python train.py --balance_loss=0.0103 --init_std_router=0.038 --norm_eps=1e-06 --rope_fraction=0.25 --attn_scale=0.125 --init_std_down=0.00272 --beta1=0.9 --beta2=0.99 --weight_decay=0.17
Below are experts of layer 6 (counted from 0) of a mixture-of-experts language model. Rows are named router (the router's row for the expert), up (a neuron's input weights, with its number) and show model dimensions 336-447. Each number is 200 + 40 x the weight over its row's rms, rounded and kept within 0 to 999.
Before each expert's rows: "mostly gets" lists some tokens that are sent to it at least half of the time. This comes from a sample of Wikipedia text that the model never trained on.

# expert 8
mostly gets: " The", "The", " New", " A", " this", " In"
router,208,154,258,184,121,222,180,152,148,207,215,211,158,184,204,165,220,185,173,188,221,220,214,209,183,183,208,242,138,194,116,235,171,236,197,221,153,179,185,153,187,193,182,182,238,243,193,208,162,190,265,229,157,211,186,171,213,222,247,223,278,233,204,193,174,178,217,223,211,187,204,183,168,215,211,288,237,167,138,245,184,219,256,230,222,216,200,264,209,220,133,212,265,237,275,250,195,217,170,171,221,243,172,207,239,159,292,203,156,237,211,235
up0,156,148,177,119,200,176,167,206,247,255,251,232,174,213,199,265,155,293,227,153,84,187,158,162,203,154,178,208,198,164,226,239,193,158,305,274,165,179,159,122,210,173,223,193,220,299,227,193,201,222,169,194,141,224,239,194,216,163,220,241,126,174,194,212,127,176,172,171,193,129,258,191,149,201,235,235,153,208,207,251,211,145,221,234,95,185,123,263,195,215,179,189,245,231,239,216,179,157,222,184,175,206,214,158,204,203,186,251,200,205,169,220
up1,187,265,220,135,149,239,205,221,156,189,175,193,185,182,192,156,212,132,211,229,249,207,156,183,126,202,139,158,128,203,214,179,236,232,192,164,217,149,215,143,168,121,221,213,228,220,223,239,183,170,166,265,265,167,148,179,211,168,197,211,236,259,183,246,90,199,177,205,241,215,177,258,175,232,225,223,169,227,183,138,242,138,230,227,216,235,183,160,288,217,231,226,210,215,253,162,206,172,212,188,214,237,180,52,203,205,210,222,193,182,201,268
up2,225,170,156,260,221,206,240,217,135,209,247,206,224,241,154,161,179,170,180,205,211,258,170,211,225,148,200,164,172,275,135,170,132,204,175,244,217,174,204,183,94,154,149,278,225,163,188,199,213,137,197,183,189,155,191,212,205,224,256,195,232,197,120,166,236,290,247,179,196,207,214,245,212,220,203,218,108,232,225,225,194,147,155,202,242,191,164,284,256,183,237,229,215,262,195,211,159,206,274,180,201,249,195,210,257,158,184,246,148,197,227,201
up3,202,157,200,240,213,214,167,297,213,212,250,177,204,86,203,135,144,153,195,240,235,202,227,146,201,211,210,150,224,167,217,196,181,240,265,178,158,180,223,205,199,186,186,135,268,245,167,277,187,187,185,208,217,260,193,227,261,247,238,220,269,166,279,122,195,194,224,204,217,294,141,175,167,167,227,217,217,143,274,229,211,167,162,249,244,145,210,147,171,143,214,258,189,182,226,230,204,213,148,206,233,245,247,182,153,159,128,242,223,231,201,269
up4,272,215,268,210,164,184,162,269,189,300,186,221,216,158,254,223,214,242,235,204,179,235,192,188,193,217,235,205,209,191,172,201,187,240,261,190,159,196,132,167,122,185,214,147,252,187,231,147,153,227,223,196,223,194,242,167,129,148,210,214,285,138,151,199,196,241,122,190,134,197,180,149,172,245,156,204,181,209,224,169,232,178,260,199,203,109,200,200,149,120,188,163,277,210,194,257,153,211,195,225,205,228,219,206,165,139,238,230,160,179,155,260
up5,207,159,148,186,187,234,188,235,187,204,195,158,206,169,231,217,194,201,160,176,190,212,231,172,191,213,151,189,232,169,145,167,168,199,214,213,188,176,123,150,211,191,161,131,196,213,229,194,232,265,180,218,227,179,161,174,139,249,208,200,147,180,199,196,121,199,197,211,290,210,203,189,123,219,132,219,283,181,247,187,145,177,265,249,243,180,186,177,260,221,191,210,165,152,266,216,189,194,169,169,222,224,246,192,311,179,124,139,168,214,228,219
up6,211,210,165,195,203,152,202,222,185,240,165,117,271,222,297,247,157,183,263,198,193,222,294,207,201,228,176,173,184,235,177,201,164,219,93,174,203,243,208,217,194,140,217,223,260,219,165,154,222,256,177,151,217,229,180,217,198,237,112,166,154,235,164,182,191,191,124,200,234,229,195,281,166,189,209,159,193,168,209,170,255,213,211,222,247,111,188,132,168,238,228,204,191,225,232,186,236,189,241,157,168,157,142,269,265,102,215,197,130,163,176,184
up7,141,186,214,172,231,169,205,189,206,186,222,205,216,184,232,238,169,174,184,261,172,246,216,198,234,288,190,230,231,208,221,225,209,232,258,266,150,71,114,206,244,164,245,245,246,220,168,215,168,172,217,269,197,110,258,242,161,196,214,132,187,128,227,173,117,207,160,148,205,258,159,214,165,231,302,201,176,134,207,244,154,201,234,229,226,146,197,125,274,191,156,193,157,258,217,139,227,215,229,162,203,226,268,149,270,167,173,151,267,236,254,255
up8,150,173,219,155,169,171,281,242,133,165,198,164,183,151,190,176,180,232,172,245,159,204,169,226,247,192,170,205,222,204,179,148,187,176,184,146,170,146,112,177,151,270,203,258,170,146,177,285,170,229,211,145,139,215,149,114,115,244,246,195,177,158,189,179,222,184,203,164,140,233,131,179,193,284,185,227,223,161,158,201,206,209,161,182,160,277,166,232,318,215,235,162,318,147,218,235,223,199,208,250,208,300,185,198,253,183,228,193,205,210,207,201

# expert 12
mostly gets: " which", " km", " to", " only", "if", " They"
router,172,198,212,201,145,236,191,194,170,212,266,282,196,204,235,181,253,183,159,162,201,225,168,200,279,212,195,119,228,223,248,235,189,226,236,228,208,180,181,137,184,223,231,174,286,262,166,200,142,170,172,217,236,183,218,254,129,187,242,130,255,227,168,144,200,263,153,184,208,212,128,232,204,191,220,239,166,142,198,253,170,213,229,192,193,184,162,244,192,150,167,229,290,216,271,133,172,232,183,260,252,225,250,178,227,187,219,209,193,227,263,238
up0,180,168,162,177,180,187,174,230,224,282,208,173,182,198,241,160,171,235,225,180,183,89,166,263,211,177,221,206,187,227,189,126,235,196,234,133,249,173,158,186,161,177,227,203,145,206,214,270,243,281,244,205,127,271,227,156,94,163,247,131,174,185,178,129,211,238,203,239,135,232,163,216,231,167,235,199,181,140,188,213,204,254,201,167,190,160,222,217,242,201,167,230,174,180,158,184,224,207,128,165,230,239,198,226,248,223,81,139,174,347,204,278
up1,135,216,277,205,163,148,235,150,252,249,177,189,216,221,169,98,170,188,234,187,199,236,229,128,183,161,103,134,276,180,186,217,224,111,264,210,181,207,171,208,143,196,201,180,229,177,202,243,248,182,171,216,232,187,194,207,222,224,168,254,281,188,199,198,196,183,211,247,202,284,196,225,193,189,215,200,201,200,240,230,218,92,124,204,229,293,165,229,180,163,221,223,280,227,185,187,159,177,234,128,223,271,167,260,312,163,140,260,95,178,183,304
up2,153,168,236,164,188,214,243,234,128,220,177,225,219,251,237,195,187,259,120,195,184,293,249,129,275,200,237,211,236,239,205,148,203,151,153,258,92,147,252,122,185,183,165,198,266,168,171,188,265,245,221,187,195,205,201,141,177,243,172,167,212,217,176,178,193,163,123,199,210,191,199,179,191,157,70,248,170,204,250,187,179,217,199,194,190,182,121,211,188,225,174,188,248,244,260,206,187,214,289,199,234,182,272,225,263,204,160,181,144,224,170,134
up3,175,148,197,174,173,185,223,219,159,204,175,227,237,187,218,195,137,193,247,172,229,196,192,189,196,262,153,124,216,183,195,174,223,195,191,277,190,131,154,153,276,222,233,150,290,236,248,151,189,229,242,166,176,150,237,260,161,127,156,181,146,223,176,129,201,203,151,220,249,201,229,158,227,153,183,201,230,183,203,246,226,272,196,251,245,175,186,234,135,146,206,196,243,171,165,220,224,200,270,207,292,216,231,222,219,219,209,212,275,230,168,235
up4,240,175,179,172,149,234,204,239,163,208,205,277,185,218,174,106,197,179,220,220,202,175,211,251,213,149,218,207,282,161,185,242,274,172,134,180,187,150,175,212,141,246,218,210,194,206,239,206,181,157,228,224,151,155,186,251,171,154,213,182,269,197,205,169,217,171,254,230,210,238,121,189,133,240,139,172,157,196,234,201,272,222,197,237,172,188,234,225,169,206,137,257,273,261,183,203,206,226,196,225,261,260,250,155,152,170,194,160,171,212,194,202
up5,163,262,177,176,128,226,194,105,178,220,227,164,206,289,196,262,213,261,137,243,255,206,242,223,224,192,160,138,223,242,218,206,182,249,233,168,166,241,208,179,239,171,235,173,267,235,203,195,197,156,181,280,191,155,217,208,111,131,214,157,255,248,165,226,143,222,196,166,211,269,245,217,159,174,255,223,204,175,163,178,213,211,192,147,178,129,189,231,145,172,217,166,203,127,265,256,225,187,240,188,150,202,280,195,155,214,170,164,182,114,214,151
up6,153,216,139,212,220,161,218,180,166,135,169,222,219,226,168,222,149,196,221,198,147,118,214,180,206,205,181,262,172,224,211,221,198,213,120,185,224,221,278,197,193,205,188,272,187,217,140,149,193,211,201,263,275,211,193,190,109,223,230,146,180,162,135,187,199,170,159,243,255,296,161,212,234,216,273,192,258,178,174,235,175,205,240,185,192,149,205,137,229,183,258,180,194,221,249,157,200,185,243,200,193,204,254,190,156,211,276,113,205,206,149,207
up7,214,216,168,266,188,236,146,223,222,162,208,164,218,196,102,153,248,229,218,273,226,204,243,233,218,217,183,220,210,201,211,220,189,205,199,213,119,212,218,262,209,231,178,145,234,206,188,178,139,167,196,192,140,208,161,132,157,176,258,189,188,117,185,208,154,244,148,168,216,205,207,106,220,133,272,245,208,269,273,245,195,193,175,297,207,239,244,294,218,172,229,213,172,145,210,166,153,178,162,186,176,176,188,158,132,213,225,218,152,205,275,217
up8,174,136,160,157,99,227,200,253,195,233,161,184,257,210,267,284,132,236,186,255,106,216,196,181,212,214,222,177,137,195,222,211,209,221,170,279,177,195,168,148,235,164,232,207,250,200,154,185,231,211,190,158,212,248,215,227,203,157,265,171,274,179,191,171,193,245,238,204,202,214,217,164,193,161,180,210,214,138,211,205,202,177,287,239,291,207,168,198,169,137,155,169,185,208,252,143,140,185,270,195,288,158,134,205,259,291,228,190,188,295,200,179

# expert 4
mostly gets: " and", " by", " but", " from", " &", " then"
router,239,132,211,158,198,186,228,256,192,207,136,184,213,247,282,234,197,248,169,223,137,202,234,176,285,191,213,200,216,201,194,205,169,244,209,200,169,172,253,236,178,172,249,169,206,262,264,161,237,242,227,204,157,213,220,240,236,212,221,195,268,127,174,108,197,284,278,223,221,117,175,143,200,239,187,200,215,200,250,227,219,169,232,230,159,150,205,246,280,152,190,219,235,171,238,145,245,225,172,232,259,187,265,205,127,191,191,223,228,319,208,217
up0,144,191,191,133,212,203,174,267,188,220,246,227,207,212,248,205,186,210,246,219,244,184,209,223,148,180,190,190,260,147,237,181,229,201,189,188,215,237,199,212,150,108,232,259,227,227,166,144,158,218,190,235,158,208,288,180,234,207,233,232,201,139,178,132,165,283,177,165,168,200,186,227,193,205,250,248,221,197,281,256,242,209,212,224,121,216,218,214,180,187,131,221,209,228,181,237,207,222,102,206,236,144,204,153,225,261,127,178,182,255,187,188
up1,210,290,254,198,162,173,251,194,160,252,229,180,156,217,114,195,189,213,231,147,236,142,152,215,196,163,221,190,197,201,208,125,156,228,172,213,201,194,90,213,209,224,178,224,185,203,198,198,292,220,197,152,216,173,181,233,155,190,200,141,201,161,202,202,188,225,172,157,194,208,236,134,249,225,230,205,230,206,174,192,272,218,197,186,140,192,221,183,169,241,233,176,119,148,165,159,207,215,281,260,203,301,219,143,255,129,197,213,154,230,233,214
up2,113,226,183,178,155,171,188,170,175,203,189,239,211,224,240,162,150,172,218,262,182,179,250,189,223,201,179,208,200,84,226,230,237,239,180,204,183,111,219,238,204,272,237,203,180,238,152,224,277,118,142,242,181,221,207,189,164,188,221,177,238,188,177,263,195,162,147,215,186,76,251,262,194,233,206,164,179,170,209,175,223,157,161,209,185,254,170,156,256,244,221,178,161,148,241,139,189,185,236,150,239,174,199,158,208,178,192,139,206,245,122,210
up3,229,199,240,203,230,232,241,263,217,190,181,232,204,154,186,260,244,209,172,249,191,272,193,233,262,187,260,176,246,156,191,160,128,200,182,200,177,207,189,154,204,163,154,152,215,238,153,223,153,184,198,192,222,154,232,225,202,240,289,245,223,159,221,177,239,247,185,153,228,174,233,151,168,156,213,226,235,159,218,247,277,231,262,319,168,217,227,238,226,136,153,174,236,195,221,232,219,223,156,149,224,231,148,162,194,250,281,256,234,175,153,167
up4,141,276,214,295,170,155,237,230,165,180,167,232,182,229,226,188,183,181,167,156,236,127,276,215,185,220,214,193,252,269,190,217,142,202,163,146,182,170,169,204,205,162,153,228,263,168,196,219,220,207,129,157,181,219,164,185,165,214,252,218,209,217,228,229,165,171,197,158,202,214,181,150,189,220,229,168,187,196,271,257,252,180,254,175,188,163,193,239,144,178,264,212,184,194,191,155,219,208,254,200,204,161,270,173,219,186,219,178,192,243,175,232
up5,225,217,225,238,175,165,201,260,143,233,194,243,219,204,198,187,190,241,87,223,189,176,192,118,195,205,150,209,179,192,167,201,212,265,198,272,141,147,213,188,224,200,199,220,249,198,177,169,261,178,245,235,124,231,146,190,143,254,210,214,212,192,183,193,161,279,167,206,161,193,242,205,236,199,202,135,197,123,303,182,305,180,287,266,173,201,226,168,194,228,194,197,179,194,183,266,273,176,218,216,228,171,245,231,181,165,213,140,181,266,244,184
up6,157,188,168,162,159,130,127,202,161,214,212,223,218,195,203,144,230,205,149,212,159,165,267,209,209,210,199,105,227,163,197,163,236,194,246,236,187,264,173,195,86,275,196,201,192,237,185,248,237,238,167,229,206,250,127,231,98,177,178,176,226,191,132,138,187,302,186,170,127,256,147,224,207,216,176,182,210,190,212,228,279,232,265,170,272,165,203,186,300,231,187,225,181,202,250,220,188,237,174,246,174,246,241,218,272,115,196,215,209,269,212,197
up7,193,135,210,150,198,233,178,223,146,205,188,155,251,147,186,228,201,249,225,153,195,209,192,234,210,242,212,241,234,244,155,216,153,270,180,236,159,199,83,244,206,182,186,209,249,242,175,165,190,221,222,229,213,216,196,207,143,169,279,178,200,193,182,164,161,239,200,195,125,161,115,206,190,201,215,230,198,233,243,229,235,204,223,250,222,192,206,264,237,150,211,201,222,183,236,167,185,218,214,186,175,209,140,204,191,249,194,200,211,167,226,194
up8,230,248,237,164,247,219,247,199,216,187,181,177,206,163,173,175,134,182,158,260,238,169,201,148,191,271,119,244,244,240,181,262,195,173,188,232,164,144,148,152,281,195,109,112,212,276,218,202,157,203,140,214,222,210,157,152,272,209,202,187,168,126,146,196,193,151,178,246,164,213,211,220,163,178,156,229,259,203,192,190,139,156,121,226,312,182,211,259,171,196,143,178,176,121,270,202,133,146,171,159,206,245,132,150,177,192,187,251,140,150,246,160